Experts of a small language model: 14 layers, 32 experts in each of 14 layers.
Below are experts of layer 2 (counted from 0) of a mixture-of-experts language model. Rows are named router (the router's row for the expert), gate (a neuron's input weights, with its number), up (a neuron's input weights, with its number) and show model dimensions 128-255. Each number is 500 + 25 x the weight over its row's rms, rounded and kept within 0 to 999. Numbers have three digits each.
Before each expert's rows: a language model's description of what the expert responds to; "mostly gets" lists some tokens that are sent to it at least half of the time. This comes from a sample of Wikipedia text that the model never trained on.

# expert 27
Description: Prefix pieces like co-, con-, non-, semi-, sub-, and mid-word stems in compounds such as Sub-com-mittee, Comp-ut-ing, For-m-ation.
mostly gets: " co", " non", "uc", " con", " N", " Corps"
router:493486512472514467508499522537464494487487507507532529502484496490505497463490479521518503525511473523515482517481532504493493465472479487456500478520500491463499503471534532445504533458475476512513505498474537477507509523479499529555519498507451489448548497522529505478493523490476538548491567532491486493507545547497489495455518469445518530502540494495520453527508514499470526485531
gate0:482499548514458506493502464543500494524520490523527470465490540508523542515472553497497510523501492491483479510517507506483500479500506444485467547469508470489517496483527495518506539491483491488499512493499487474505450501500514505512492526437463557479516504481541523511474455522533525529526502532492525474494478544498522467499536493516447517528436484480568519443549480522486491491480
up0:507478526484464479522516496502500486556514499511508487505493501473536518452466490485482532522526519517485488507499508479527495465494546483491494532504524456498480511457526555523513497511482502441524497504470459480504478500487476558484448497478508518455499522499549546472498487503471498514506525520524502458504472512512467474519507451455464509491516462466517505436502479521499486447500
gate1:496492489489472502463510542498515495504505464479505505540529478497501484492501509490533513505485499502506527550476494452469514500489510494499486495499499509565524483478559518567511524518514530520555503506520514521502506500434521479535502482543503481466523462511542463520474466494524516531470534474513496526454508489476522488503521505483481528512514495523519469508479522551506487527478
up1:494488498497487509476481512517501515508492516492500549492451476494495486470538504498515502484475466530496501519497488504467517473476511497528481488522501509489511494471502484488596484494424432469513482491460514479505487511474454471472513469510506549471477459468469499523529500499526480540502478469541511491523516478482486497493524495497503515510487514460517526442528446523502537505516
gate2:498508504529498505486516497536397497472492520489481500512505498512459510529483520525519546478506518483533518512520489516533490469471499516526471512529493499533514516525484525544552503537493458473542490508517533494548492490509503493503492497500490527487498523472498510514547518483496472546490538513490486484488502451499504502509536564474480481503461510445514507528508507533485468522483
up2:477508500508478540478457478456569499520490467538538528476503474508534511514549496473497438526503496490488484448483502487510525484519506513502525477481518484500500492533474476469480455469486544520487562514478469507452497512455502488507490482524490465542514479531473494493485508558498495488482506469510500521516536502532471512490504478488504512502531457502473445489501489508529480484508
gate3:515495546532504547506501511468471500542500461528496543477503522548541509537492519552469488484464489516466473516488474538525487486493516478475503547495513512522494522447504495532510475477513495502519502559481498486470460516527508492525528497496466447500492519521509493508458480475488502498471484470530485492466473534516515509503535495441552494508444522514539525477530480468508488497462
up3:467555507510490464469481483512525491475487554521538501466539470500517520502522515496522527497500507466523522495473497512488451474490482520522515493460463463474465495500472528522492532518495495526521469518504502452470463498496479488487485510521507548468489510552469482496487500484472499542499559524530501501521500487483500503494513469512502512508433473489528454490516522481463478533498
gate4:479490492516484550564494478555508487511552545512507526470515518462506516491458441502501497537525519529514472477498491513508465483491505535483491478526517462524469476500461493498477488485444502523444503470490520470464472522503525536517458487524484524522468472488525493493478493464524476505530495512515448505489498505480464512505495519535505522483508512474508526540519486543520494512499
up4:543495481458507500509516478467507502495495498485494539519510527510509490443535494549446451501487496540487490519493481509511481514498468457516487511527537510503487503444515511488461508511501476563559474466546494496527540504489479482509490469531502503543526504515484509502465478478478482483509493478503496484440500482513523455502541531500520508538435505498495492499521490517500487511481
gate5:512490432555488521513478492491458523512478475480483514496455506518466473462478499534503529508503502464462465520501520504537487435459498523521468546489517479495483475473512504457513540512502522504494500499507488503499527495510478469517440489517467490495530539471485494527507481466525505560500479557523456531537507460529520479483476524483476520493511490538491474500489491515501513481503
up5:518584492523479498500522509505496519512544483439487484516479510510489503524486485466460470535528536540504477514503535511514519496478521494505513494458493500481533535529524441549472465512466498458473453488523507527476487519493487476517560476535488458488477488524517430547467489520558462500532452459494530483513500466530458498476495490492527481498506472513471515494486486531488520519532
gate6:478476455511517540519478510535478485439479528509572513488549490539474525469473530526506497511476500502505468470502523467494488514482492530482498493523536505540491505537548497536495526495520478532468497538529531435514505499492499469424528459510479516483519499475466458545494523495510510534500462502523490477501531495488573522544508509501461468526511480485522531478513474482472487454558
up6:472464445502522506526466454524483497469511468475536518473542503530454504471482517549515499526503476530477440499538563498511480483482504509467486493514505527454519496562534506513504500508499499536487488569522459487492481495513503511458525495525471489475503507523547496496461534495539535505508491531503494499510516536443514492501476499478478499493520459456522515501507471485503538483546
gate7:505480459519506492484468500498482515479518489528500501496486495506466490464498502508460505450484488514533483481501491491504467501474482534535500511511534482551483463510498489465515446522500517481475517540493514512527507500482529534497469469496527490498488562504491492482468512479532458480499504459554501536547533485532504477530497500501506459514544530530487472510502466496536482502472
up7:468527521481463498480520525502454532490485509507508462512475451516457475438499524556513480484499503473511517509502536507517478514494536489496515518517532481520481483530514513521523499546496467461500498489497489497508476512511504533507476480478536491529512478488508512507442490515499444442485503461519470521491510488506503496555464501553526480514512518459545495520516486542468517506492
gate8:469522490504491486478526451484448508476497543512482526497519497515488506501518433494501550523470475530461497500470502491498511502533478496528514506446496481531501522491472481497517480477515488462498494466474515505552477512524517531503514466491545468460470504522529526549494512560492526475532513479511485499452482484548474475534441436484462533537513501480497497456526474514505486478531
up8:501519516516480527447505507455523499521480570513489524518530544484456515493568500560536492494496480461530504493479486498486508499471510470550502518466496532485522490503484530477452519492500513457544481503509441505500477500440499508489511480517502510476467493542505492523515536489486505516548511497538498526468472493479520491529514469517493500525478465502466504526544510470491564532508
gate9:481500507506503515490494549500486489443507498530503500524530500480481521429482491499501522529517500475469512515481512509466465526484477522514501539536462506514508498513522502478482510492499483496518494458473505577492505500530547488494484496471478475491525461508495474463481487471493498535541504476517510492539506535502488504500547506468543497490502524514510485483486510498467530543495
up9:500511501494492516468498546473505512485516520524485502525511483459523513470491529518523504509554522509523493502505517487520468523511514495556517485482491497517533496495515494510493500486550506484533477493529506517452490498504518527476472476471509511494495486491517476451487497489526505488518527506471480473544484490505557475501528492449504489468462540500487504496547474493526503508495
gate10:440522506482510507526501452500507509527504457507469517509516489514512496501517490506514483483514537501468518510507531476453534512484484518457533506495507500468498512495517449496496521495484491492483463528548481502533456502517462510529496565494500436508497490488510531536488483518555540500556506510469492455484513484530472518536537512489473551505495505533508544465439512526462464514470
up10:539464486510464520448526528525479504467496532475545449509490494487493511501485508494497533491488455525477497486493473538535479506492514455520480496505494501509506471487469527501571505509496495507500534452453499460471521484540481488458500426462495555487500552510476478466508509461463483499486454503503521529489496505502536497491451486527512481490517488480489462538523494505558538495509
gate11:479523471486465503460506469519517460503497560468442492518511503517499517463506491494502477529496522494527498540528492476507480529527480517493461481483475535549534508461493517520503523458530537528514504481480487463483501478506460507474493556454521498505501465524519490494556482507478496489526482480526566521529475516473531526506487485558517475493457476510504515474467532432533510461478
up11:499529480516491475486515462496535535464551480527488455510448528515471487447512511456469493536488508492520548492523522473503483536542531515537512513507504476523517505439522545504479534501511525478488479504531521525486491472485534485519527509505467506488465499494507522508499510526496537472524459436487464517530435511551471501456490486485459508462496479497490554505436491510519534470517
gate12:546518504529452474523504496512542509496556524535489525464527482468491521502527470522520518471496492511527488487500504522544515502467492545484544479441471482505492527523481465488511473449496492471452507523473511563484465522460505497472534502498514532486490517500494495488500494523495514472526497507509548497504529497549494492500515472535492470472540527474506523534495491474490544535525
up12:485494485480539546463484509502518519464460489505492494536473522536491508496490534510485492521519524511518527538485500503452484519518492510537458473529510533488462531470509500491500533502513496491527480518530508456497550505489449480514456508478486497515504516473484472499508486429456503528485512560502434474548470521495493478520523488489491521502481519514515528518504511476516500451480
gate13:509493448537511486492499499462498456501511504471475540514470511470485481511505510493518475485447532452513513515476502531494509494493501514506498500497476531517502492532477494531499520488569502495575484471466524478502493493492535537506523521502497494472496566463517545488531488456502513516486529532509480476515484522500507505507474481503482530495508509496516512517533532555538466512476
up13:517503497491504536508519494492515470496538516503515477460506445516517501508505492531468503468515537488501490509495505522475528557482525554520520481496472521491482435498514499542508506450475535490485525452477511533514499498503508454499517507472505502515464544539507496530524505506482483505491521522502523489470500484488486497540488534513532467456496532515513488484502531497505503477465
gate14:507484510535511544485558487505484459493500488521522527522487475506516492475504473523466534527452524501521488491513479507503498504505527494478464531538514511468491480464531493452489511497545472502494502480513493518469534504578531494510551522497516502500507482533519438466508474523475491502528479521512494537462493519464456467505535531488493477471472513511479528516501482504493508530459
up14:497480499470521506522496480482508517488452482433552476532533499507515501515500523477532498490481504441497520514526511491532515491507518486465499515489530492532498485481500511523517422467483497520505471505481466538532476523485499496498501545509491541523501536502504504526488527464500505475528459539511482498500482514496488434487563481484495473512544495454476488491479486522485483507514
gate15:493559537461513501506526513551509522494478558506487464485464499537536516502509467516526532505498491485525519493509488523539507484509519483476495496504531415460500542508490459526514494501505488521487488494528419478511449511447503448527562486494473487498449549507515493496524465502518515511509504561482494506514520519506518471486487501521487504497545508523493461480507510489453512460486
up15:526557503497545477507545505530500510494481525502496496499446499509516530516527507489502548515484499502551492495489480557487516469517520522521503480474485447499489479512501476497525488465473490547484461471529440483497490518457472476527588490523501501506459532488503485476517450485493535490497490548469485492540514501505556489489477497525487493541494547506499478508520520507475506484498
gate16:496496467479508515520495505476493522524600543494452492521483506447487481486545561481485501531503550498527522505465522485460516481482478472462481513483477450512541516520502501485493490509505520509502505492491469472520532507517459494482532529516461531487497537489484493519507461505520532489543534501510457519509494541540493492495517482490525528492518509489535479471519539521501497454484
up16:492528467512471500485521460488509477446458472503499488528470479505477480528506496480498483513468502517530460477468489527508489465506509481505506428458502486453510525513535501523529494452467554518452474463453503473494474499506553485517460557489487484525446481538503498550497499533498480492495524488497513536540479515489514513487507525483451525507464487557508520544419501487549465485525
gate17:510494478488488495498503488451483470504479522475529468529518478528482552472490457531469473453535512494507502512530542488511484473495442451499515489521511491493510506492466504485514485486481483488463467518551547481491541506541520510477520485504512486464518473547501505515496515463498529524480500526457499497562477494488493541502484531443504511493523494481510455461485528499465474477476
up17:481519481492493498483488466476536522506480450482513523491544526546473517507492492516474490463477530478523476491513513515532498489515479470510522440497531485494553483501489493478524486475488502553448466506494509478507511500522508533492518516524567464462486475527479470514500477481491538536495475533481476494498499506518469558475487480502486492479501479521503489476528515474486479503503
gate18:467473467477515506463497523517500526473464495510466498523545489491503521546478499506495541540469531497486489494488491466480471498521487541497457457467493496509503449521492487496538523511529517496496499518525442481445470482492500501506471486501529501498543489491524550467500541501510494500476458502477501478485486500534447506508532501488526485458422511469446500528524503511482528524489
up18:491484524480502478520479545486511465534491519500538485475480505493519510489455487497525489475461463505524538510479514504488501515488475494470516523509505508490473473483482528548465551494493507488501517484512489522478523517471525478568501520518483486531477497522479458507508491519452487515479566475513501523498472495481505515526492565489490526554500478507563472479514498537519492451522
gate19:507465518467501470470510510536497485508480497514523486503508473472522526533531549511476485515479487484451511487519496531511514509496513501476497528501467483461473485489510507490472502495515491523506484465507404511520472528477485513450484485475490548529499512484525508461507482514475501524480493521454492533525513526516480521520502510521499476472509454507499489501454533471463469483531
up19:476491474470523506514470500539493484468474488506526451493487502502450487468500459523555493520499456482503484513503487492534509446503533478514482548502505507492481455468509522458530489484546514528487506468478506488541499509452489520516529452482495538498499539544516477477498476528505499537522485503568555489495534502504527524473509453531510515480526505544492508508527500516503458486500
gate20:490473540482505486466480491503453509509532509491510474535506453468505527506508500502490477514494481473470527484525531498541490507528479439480507475500502523494528478495493483474538480549479471469509477512499474489472550502511469568525465510519509469544533532502492498499517502503539483542506470527512540480510438508504525466489487468420520558490542487480499490501492494534497495534482
up20:490501488494520485535497464489530511553485501558523565464528539476452489497487489534497517481505545508493472505514486474496504462504524506493480514482490480428493525514497505513497533449485579529480523479477551478517455503488467480477543482475476511455478523484492515475477464476522543456514482519495480532510551501515518456480510485512517502488512478500493496494541499501508474516470
gate21:506525487488541495496511475529454467521494488481493541522491479503503495517470538506545498475518470553480515508490488496524479484451477538513490511480470541561504527509522522559489524520445529500459508504513445492516461504484482478510462494498487480514485510488528492529514525437497511520491513499530528485485460506495502493496496513505526539495493541504457481457442484462516470548539
up21:507489503478424515500449527524511501511515519510463455485484507536498487467486471506495503501484527493539529508496500533490531485532488519524535503489499515533487504483498503489476511434486490512495478476496564494487539485520498486507516513494494479483495523529482519523507502530518474451515496484467507512490516487552497514497476457468471482492512455484529495600512507486494523472443
gate22:508519489464518467470468481553513475463453488463516481505496487514513514481469501501544510495534468491480506525481449498535522493509498484480439572475482478470479451500523531485504489531481532479502472460485509490464504505502509485520535474505480515489482492522532503502448481513488488503500501477532479509490504500481465489524469493488526503504514549460466506541498498480466576499481
up22:450504499529475473541539463474495511539566529517488513473505539497492461501492514537494520464531530516510491483541525461494479491510494508533536442515495548549527529475493465492485482488504457482519512529512481480541469491529497546481480515503500525473496521511479456518498493500514532529523471522496542501498484502540486524489542488510511495489501466483527484484467470487519444516494
gate23:485445491478527497495479533504511506498499487473482468494470506511481492448506478464502503497508498521490510478513505499560504531503496481453507499521511469498455449493477503525495505550501493535486464505534534546478522483535467512520470444447471517456487480494508486501512518503468483470497525495508524472481492489515432507489521505537548464486488547482493542546454507509510489516480
up23:536501498472525506510502523503508498523507493531522510461500497509493486507464467495509492505515505502529496478548515509508497536563432470459541477504502546512500555485497465479484485500527553508481517605513460470551517523509491480492486532501549465522497489540532479468496478480431530520513454510516507525500497545499518517518457491464499494552518486497515490488463484500483472488529
gate24:476526484527487473476494585529520500603451459458496513493486519546510511500530511513465511496508469488452454491499523492481501478477519478500509549477522502498481498537544487480534498511513486492476537502485516506507520508499524511508490511507509481512471482434508517502477524531518539524502467498497515459543540532515499479484486487543512508503527467507512548467478486513474479487513
up24:463487484485503500499504568523506512560456484486486508479468508519495484491523509514456480482497464477498490516490506472457509469476515470519495515483456500494445497523552476459514501503542491501503508515479485529500568510495503515482511525487538499529477465490480497499476502538468552510491515489516528459532499542495504455518501474534450484508516481509541525500459497520461519462505
gate25:484485481522504493493511527517492542474469534474526498499498517532539516465497496538516512519439468489495513538499510505511528507506471519476486523487495473497542503503516487508507495464504529528544514526525486477520509489457472454485516547509473552495539517517526454528523483481500488522499492501497507551505501521472482508527477465490522439487498484489513499505486488484498558485521
up25:450490458488514468495521505536528536505469524489506534480522510488477495503536493521495557510463512460538503546527472448492533525505471526489479497491499495540541557508456491549461473481440537449498510516537470464511491485533480448481551486508469521438492526500497462473514496482508496482511451468496487503512502482509518547499504475453495515512465500481487492508494507477507497485488
gate26:526466462519495505528457494446464516471515491479480454460463461462479468473492515501477488518512506462528514461476490493498499521498498503442519528459487526472505471565507483484511555491413501514488515505455531522526482529506553499472476491486489480517476501536491500496485481487545511515494493504481518536524518455477475507502510478455520529503507458493488488513470474509501518500523
up26:505500490493495469512518489521486447512542500489518446443560519518516468520522528473497505487484510462506527522526514479490513528510515476477538497482525473535494466460548485546474465506511484512517496524470504542501510505496502502488504468500472488489555537498481497546551506523527481510481485525533499503475528493516498510498530466490504499494493485519501497558561458474536493559495
gate27:532533504527476531537514511469489520513523542534494467409499518477468503484474474504499541539486445466518557522500447507499451516487519493507463508491523441503506492425526504507508518518542505481513492492502519504510499510494486502497484471504530498445507520480450514449501501519535514481511531467495544470504476482488519535490530500509497534499476493509489496529470482450485526549494
up27:527483507482496485493478503490494485513497501447542540507540501506515499510498480503485459421498488499513493455480465512544532509488498464502517530515487494458456533469520479504498482508445475562478496495473505518455474516489502515518528439526489479511487508500527494502453518535547490500512491544491466492536506483483446563460541497514529515504494520529519511476493499529463526510501
gate28:536464504463516498488526529518504516502517499480507480515475497498522502533514524467524461540524505459477477495467502496554504487544458497533486527549521494485532494528481497520504476511491506500492488480513492512490481536465494520480575474509470503481496477522454501483507503446504503502503493464473488522479477547498513492516482516470497464548500516525463464505491482499466539522521
up28:483526462535464530483498500484478495510448527516532476521454515513475480490482475526490485504488506499463479489458524500522460500505513530499569517485546506456499484543516472461504512510538490477483498491502516501508510491447474493497513503489506530469482492503487502547537496487493516496490499487531524479509502522467508521530495518523558459494528505501506486553473535501491530498563
gate29:518493523524489447522512525498516475487487456466479481526523477469531484502508487488490490521453468466523472514499493512482493454548460549484519511497534543470463520444498498456541445475488503528492505497554510529524488503486503500515508497529499504475546507549478497488531450542513468483467544500506555530520492471496488509499477486493545477477501482455514491465496508531511489455516
up29:498496517519494516495496465482456492474498524502515505495478475501489492451489486497434514496544452504500532470494462472512493499470505465465503518515490487516521529481492475511520456523470526466533482461516522465496462526571528521529486500511501526512498481522489480494518494491528470525497451476538459531480514504548524530560542512469487536518522492565476481517485531501449488532507
gate30:497530507483533553512520480510467522489492513513472468504467498485514503502484409488514522509537500495480513486530510560484496488516506484467497489521483500517516537512523505498496571511455501500463469504462538492514533523489502519528501494511472514582475516495509467518524469472504540523485514506503518503507517492500536509466483479463481520490504528459501526529527529494516519535514
up30:513529512526494532505476512487491481533503548469491479486478504557510513530488473489496501534516488460472480525485521485541493465474492476499488501536492520513504487505499519522492480496485504495514526473524543501543479541497486516495433526425485489490549475473498542470509544482527473526475487505479545514479527490463493529547532505498530474470512491523510483488494461521518533509531
gate31:468522515502502465460454506487514527516499485493464494485484486487510490514495528453519498524509528526490496538473503490499527507499453503484466528513502512563532507520521552497465532501504462531469539509492518470474489486474497536521517502434496526510493468503490540535459521500482543499508528461458473482547508485512491510502494517512511499484506532517521443448494480495443474494522
up31:458447510530506525521508463497507515507488536501527456507529468509511507519475456453515489463511516479492482505529527489494521477475549504477511515483532475523485478483488433445534486539518515530494503492548453514510507503502505445508475502506509501504471533567508481465547495517461463528502501474501525514491493512511490476515468539523485482533446472503476516467486505535482501456518
gate32:501531526506467446550454491510464495495483450480518481519529484525467523490459515474523501494508503511508500483517512516509516542489503484457491508500461473480500515504525498555509523527493498481528476493497505499512497508500465546479462519461474516505479517536480461470506510467511519472545476466449537525495472506523505446475505453468531477499509505526542498479563487523490531539479
up32:491498503480542475512511472560502496494488506441479509522521478460496500498507454546500532483499538495498494547474515501514513487458482500493504472428532464488439475476515470537482493491526471459521499525506522522523528525484474561493557495519493471497511558526507514464524510479535486498494498528499461491470512488534511489514526538496491495497486495481506489484497518521504544508456
gate33:490452528540489506483499510483474486482467517503502528513563521479521500495445516516565490496494534508529499508513521509498468506495481523512462516508473449486472440491478483483508486531524474514531504499500474507515502518500511501524438520472479497515471481524500550471543509545531517476512538504542518514524508542478515471534497477490522510523481493501477504464474484501486481492505
up33:491540508480517557536455531527524496528507470491509516483501475506493506507521529498470497459499458535508506472507467487528537492467503476497509477506551501539489559497487529519517485549502492496492490477538507488487526474480533521480559498526475468509475507495486515489444446483517470541461458500490501487529494483494496545489464583532480512512473516503506503467515498467490573482488
gate34:500492516482489509443532486503469524475494493430501531536507460514491494488467463516489523503508508534508499516508482506498489527533468522490487519495491525493496493533476487536478505510488476500546510487482490489495514494479492526501445523493453497549503522456493476484504511488493500493491474483472469478473511536520536465516488510502485533493491532551501523534466510491453497450493
up34:481461558502500530539501501473551546499535504520511500507549538471540457490548489504467507502488476458477480508484502481494519503455533488532495500479512466506498492512510503475511525448515477461511541524537512505504453480535505518507511521544529481447496516509545478516501505474474534491490558507510562485512505519505486507497519427500484492482504479486444491538512499473469523500470
gate35:465477496484511526518534490504514486470492488516464489528509509492512498509472543492532516533496495476504462531503525481536537496497540565521514511508513483512473492510512464496545492510499520491453517531511509544487534487536532515543461493509487499489542497459538487514482505470476596458492514489493528509504509506503494536485480482506488480528504447498506482503485452459511541506514
up35:553533509479456455492519523514473524512490486490544489471511492466507531479535472509500504469520510513510539480481516515469464507499478412468501512462503539455514496467503546530412500522493491533540497469513509455541479497456525488494531540464516503501507504509490497502496507520494450500482462496494476529538463499522489490503513511498510496493515561464465471488519533531519491490521
gate36:518505524521491500482466525499479526493540475473547530486493487491479506485487534500437482500503483482483480524512519498485515486532477513523494503475474498533553508476493460543515451492501497466538569504501514527500511523512514512428541426472498534525492465483535465491535498508482470525536502491520525494509526491535498572508529499565451460497478495506525453511493517501532492515487
up36:446470487450475490457510494430501504436490506501496507539514530520504491473516474468507494486493473427490523533483507526522470455491506464512528515544503506476492420501525525510478520505486491513527486496507488511507475497491520470482480486501533502533445504457517446478492495540515497487498491505503461513454527482500460508483470520503462513466547493529490537549491491526522513529492
gate37:525508545498521499484447476517498504529520455530549460503540492455453489526520503512480518501520463475518517481509515483477494500472490503503456520517484543497498506495535477498533520484486485530468436523540541487485499508549515549519502531462451478498539484473519520539512478488496520486481472541482497505508478537507525480534535523495520460471508480538525531542479492502532475462466
up37:501531456520498511483509555491492466460482484523496485508490506478531517479473493524474498487473515488495492511534510485503498517512491519505487508467523495541498488488435485500475513480530507519511452487508486459544562496516491469508542451499448517472504491511444491527475455522495466452539513500495503496533475552514474542490444494516491506476508507470469493497486530479491498495495
gate38:479521507513497496541459509514484499519558491539510481473484508493495457493432482501540455510508512517492545520486564503484489544477498519513487500475501468461465479508530481495507520502487497493554519495498440510518568523494524466464484491525490501538511503537510467449468511470498485529530482493476500551501479509517453476496525500529486520493536454483506508540497486519503479489483
up38:465516500532473493532501547531493530501527509463521523484521489489521528465490456507533484522491535490497496504539499519507499491504506509464461521488515468466492503523524531511484530510500555509540460462482441482563521496484504491465503490530505537526477480510503497454506456475504519484497528508484491520519474510471474533485523478480477474511526462534528523513508485497478507498518
gate39:497508520474479532477510565531481443477509489480520501515463487511519498500486483487507526493528490518474441483460506477485467470499487476518503483510538503464489514483472530485484484512484526442492482451510474458508511490513475507497545527515464475501532499510526490458484521448542522468471475455488505510532498490469515490539490486498480505484470471480488499483508475482501522457463
up39:529463473528530480513507488519532510496509507513513477479544513483523533520484498507493495527462485460513557481500472493553533487486534455452507495472492498516530454488469503533442524523515497507527492506508551515502498507520520484499441489479528469467480501525498461527487498547495480524507529518529490480482509479486493498518471503464474526500501569459478502501488527494523480539525
gate40:496549510491516529496446526483517500517498509494475485483530536525546534493495509470461524523513510530436477504498547438486510494542469477466467511503508529533465518460463469514470500509535460476511523493499514492511483498489474526507492464449481480528487492504493505530558483515484484515520533512520506514496530502501514468527480521528515467511538526476478503456478467469527516498411
up40:489490496465485505527491541499513478494484488539509471491524510472525517505481506513518528523479506484482526500485474488469493515519478497520421475473474464468479521495529471473479516538513484510485493460471536503478526502498569493519515540487501496512489483545553485491538477509495499439552504488483476513507489484528501513507451509518501496486474531512493514454500503475453562461512
gate41:475542521469521450464498525516484530470512484443482522518528498486490512476510493470526517512523559504506478473561514512509498515467486470518519494526477499471513546511509503519517496486461502561531528485474574523468511506564487540520517489517473509501519518513472548459458505438512496512522490485477502484527477502491514492458562536464515514486493490495464515480511499517507545480450
up41:506523489508507470462498492513494565486492464437522579506509483498492509522532473475535498490493494495493497470567473513526516509509497453509533490557504507506508500482457480510482452522490503516504537493497535472496508497557466517540518511507495517504467521484510514466485493448502508500523474505498479497571478488500527524489512583497494521491485461517455495517504488510501533504454
gate42:496459482500488499514478531480494497530510450482486489510477510526528453476543493522470522484561523495502468505513488496487458479502485461468455502567495541491517487513523485525526510449469453526525529500518483501515527487531508546577491497482491502518502474520528493531486513500489529496506508515524505510509539497493520466501548543513503471486497518469477528490465500487485489482519
up42:508493528519487473540519504500469531465511526499503473502464514466523512546537462532467494534470545504531489476532480482518489515508514524539533489529519477487458536475499524520485506502450508530484494461484445535560476477552476533491490497537543495490519521478449464505529487497496485486533470477485499484488499481447501498495509522483519454486498489475519501485495504479521520515477
gate43:471488495508531467513524514499492537519508520511507500488510482493518472507541453517465495535525475507500474531497485498513503504540492528522494499486472501477480539445474445530506494497495514511462490544492494533490513512508505501467524440504466492523525521544477520518458432520490491479462479512486485483509505486501536521488509496481543508477545514472504504467492484497537539499517
up43:468498505552527507488484483507487480548474475494487525555529457530459493491474500492498518523516496483563456531477515484502486469531498530507474456505495490520521496433483527537561503502508487509528505535492501533466483508457491512514507506501485563482474498489506489522444496489484473441464476545473470523469504516521476519514476488480482485516515518442497511514489489488472485519507
gate44:502461501493473524509505471492470511526503500467496494453499496514519456532473505515498538460541493518517522486530556491477508474529529485477544441482515530495544496538517493538526469496480533483508492449500507504482539483527441503520489472516517537495474503511508536488488493502511534491476459469498516523519497494491505478526506462450532494501503519503501488485538491492512512481471
up44:486544558476532476450493533484531502473460518485468500474523523478478525482468503483494511511481487509492514517508510505519512495495507477526517526485518501526470487486503520477474520554490471504487528539514503505558490516506527568510475488479508470452564498496483529513517494459494491497498499494520508469492522527508466475478476484480484537472486494501510502524499523504540488519513
gate45:500431530500511473475482517500543490513487491508497545512491538507491495519479465550496467507541504490525485523506490514539521471439508506481504454497529517530490472491517502485554498505492499525485507479471452474418491493461557512550500471453493478493493471486545491485524450513513486520506497491498453473460508498514519501494478510513518534520568501502471466466508502528513503500498
up45:549484448480461546520502518474494461471548507475546474461469513488505519508494491499504503504455506464511497550482503543504482504487535500510499483470471515505525487512516495487522490508470523471503546535498522492535459502481488502482494544473474506496465497510524536484517468550496518570526480475518466544570475485473503536535543526487504516476486503444527479476548474478515500549501
gate46:537479495513497468513488523500488513504499464472509443532497490510505470503505453491519517528529481509498500488519495477534494477495510526506484529459520440540470483494490531544488460487512512505473518483478526502447496520484527531471489462441489457476506497539520500502472493482455511534484507520502511512499472508521514524478487482495507520474488485503483440466495509489511513503517
up46:520482501489471484465452469480493452501478524498505476519500475524480485471505527503484562483488500483508515545485521496525524530475506503512480549544519477496528527519468490497538470490479449492528506480495471505535459482515466518508492501517487487476559454530562544564510512539519502532489526532523508435505470480485504514508537527504523494511507526543485511455493510471454477493477
gate47:526492468470445492489447537494501507480446500500475501481477490483521514479499501495503471488496514477490487480469474461465513499508482514469511508538530495497460479526488528500492498488486486499533481499536524460512532501497535440495490548514504520495567493537524477512489480497496479460460478513521505494483501510493480511495538478516503501489471486514467532522474516499489470500496
up47:539493464475465481477449533488517536489474494507483519485503494482515508492509493496499481483491512485492497480457463465483508521511489510487501483504536501492497452514501511506490522485452475491541503498542537470543523498503533422483500536518513503484575527532510465507497469486481479474494478509510515502488509532499471512506540500553503502494490473498499515494474535499512459485498
gate48:513514486532519529525494484513506523522511529457512540465482536531479451496528508457461481512525505530477462482523519506513485488512500529518464495489460500498473490465496516489491474502502482467558527523506488448527480493511474469527506484529496500509506522519498527503516518505507517509508547428525488516527453526474487540494513500470523538520510521530490499510489543466482497476534
up48:507504475463491498462494547530516483510514478546504500535471504485481523496483488548523495490447484511569555492494454513480477513493513443484502494495496468477513494525496478493526538521510523536448478474506483483464512514468506494462526495453479480530507500525525462468491477502506478511512493528465489497470549512528495478510486517502488481470513492515533495493512452513519496549467
gate49:524529502512491517546526507475500513534556469530510462511479488433489529475512492492449510458509484474469512471561501526518507526484504479515519475514483477526514537430509449508523536440477517503495498477486549501525504496520513540518457528469466478490568529467484493542458485518510494504491541515491467490513554516513520538470520497473511528497463527461501489461549513494481492505499
up49:456498485512472501460483516492526479521498509512483494474491542540496467494509504482470526508462539505562506478424518481503499513507532522457555494483498491498497492540483511478481479531512528505529454504528474492486525526490534447508529468501537484495454458473501474446509512503489488483505439479491504481513440544467501476522500510547489471539484489527492507574485493526486505483490
gate50:485499516508535486510513454471504521495512457528498519474493520507490494532478488551538529495515496480534471523506453531467506498524496533504482481459524514483500544476505489456486468515485499517533454510523503506484478488544463488461593480537489538490487539468464513494449497511543549497501463493551556521498549525523486507506503513474510485509491523508492487507501510476503480487522
up50:514494493495479510499514582510537500494510515478501499528504498498510524457524487493497504469492519530457505445511488459521513522493518464448520494507490527526513489515520504532529518496504518501487547492467504494535513514484540496544414482479501505471500471513475467498512504501471476477499498486505494462471472480472491533526527485491507506494513493442539500487492487515510522508490
gate51:513477530475485511469472518499470476490502500522474513470559494465467472528508532517494510501513486489454506450451567494501513427494516503489478492515520482498540482492480464486492515509467461556494517496491516488474550486519497486497466515497457489529476509415521524473563524557500521498450512482483496508474526515472511513501503468486464512478484475537497560527471509494513482479511
up51:493469504495459553487484509509462454485495516530490536456547520488484484542513527519497549516489524495475517473455562479489506448520530523482477458528535494520492514513487474517477522519467476529488513482487533456479559491506460494506497508494466491530487478400480521479575519540515481518447492491486491519466529517502476535525525499470472520524489493504492550545460475500481493500497
gate52:483494495441509499469516517505485519456501467510569517529502488519506528529444466462498522540502512508512503483525519508510557536530547485502510444456494511489505484498481516464483535491497514458512505502508473533471476472522463495462555481528479479461526532502532521539497489499484461491502483482497528569509489502521516530504458519482499490510498457501507459475541485468527499518493
up52:460459503518480532466523539521482510496466515471513504441542514445472497499531486480479509537456512479537541558481559512469483517494506548535497509489492525496495493494547517513470526502479465472476500478510444552472463514499520518475460484503481521542521466466479511525493500533497524537530506483516492533476525500515517451486519479539483500497465456525488513534491502508532500501490
gate53:520516552537449489468487516526534488464512520507493526502556491494498513514501501525460476529553511545452488492459498494482532496509494509510467509484505490528468501496490559525459480506503505489504501470503481457513503518561481485495522532497510519543471533488482480441489475491527507496506506498509498471474492483515490476505492480502473506521475493493470473442496539500523501505477
up53:449507496527505506495503488512458480508512469506495485499522475503528469496531470461510562492475511469486516455504493492504506473496477497516514477504509529527508491503475509486488505517478486517473501482519491504448475479465536507535504473473469474470488473526513531513504497519506481491457470506480470537521520494518518534422507535480525520510464533466564516525556515488471528468516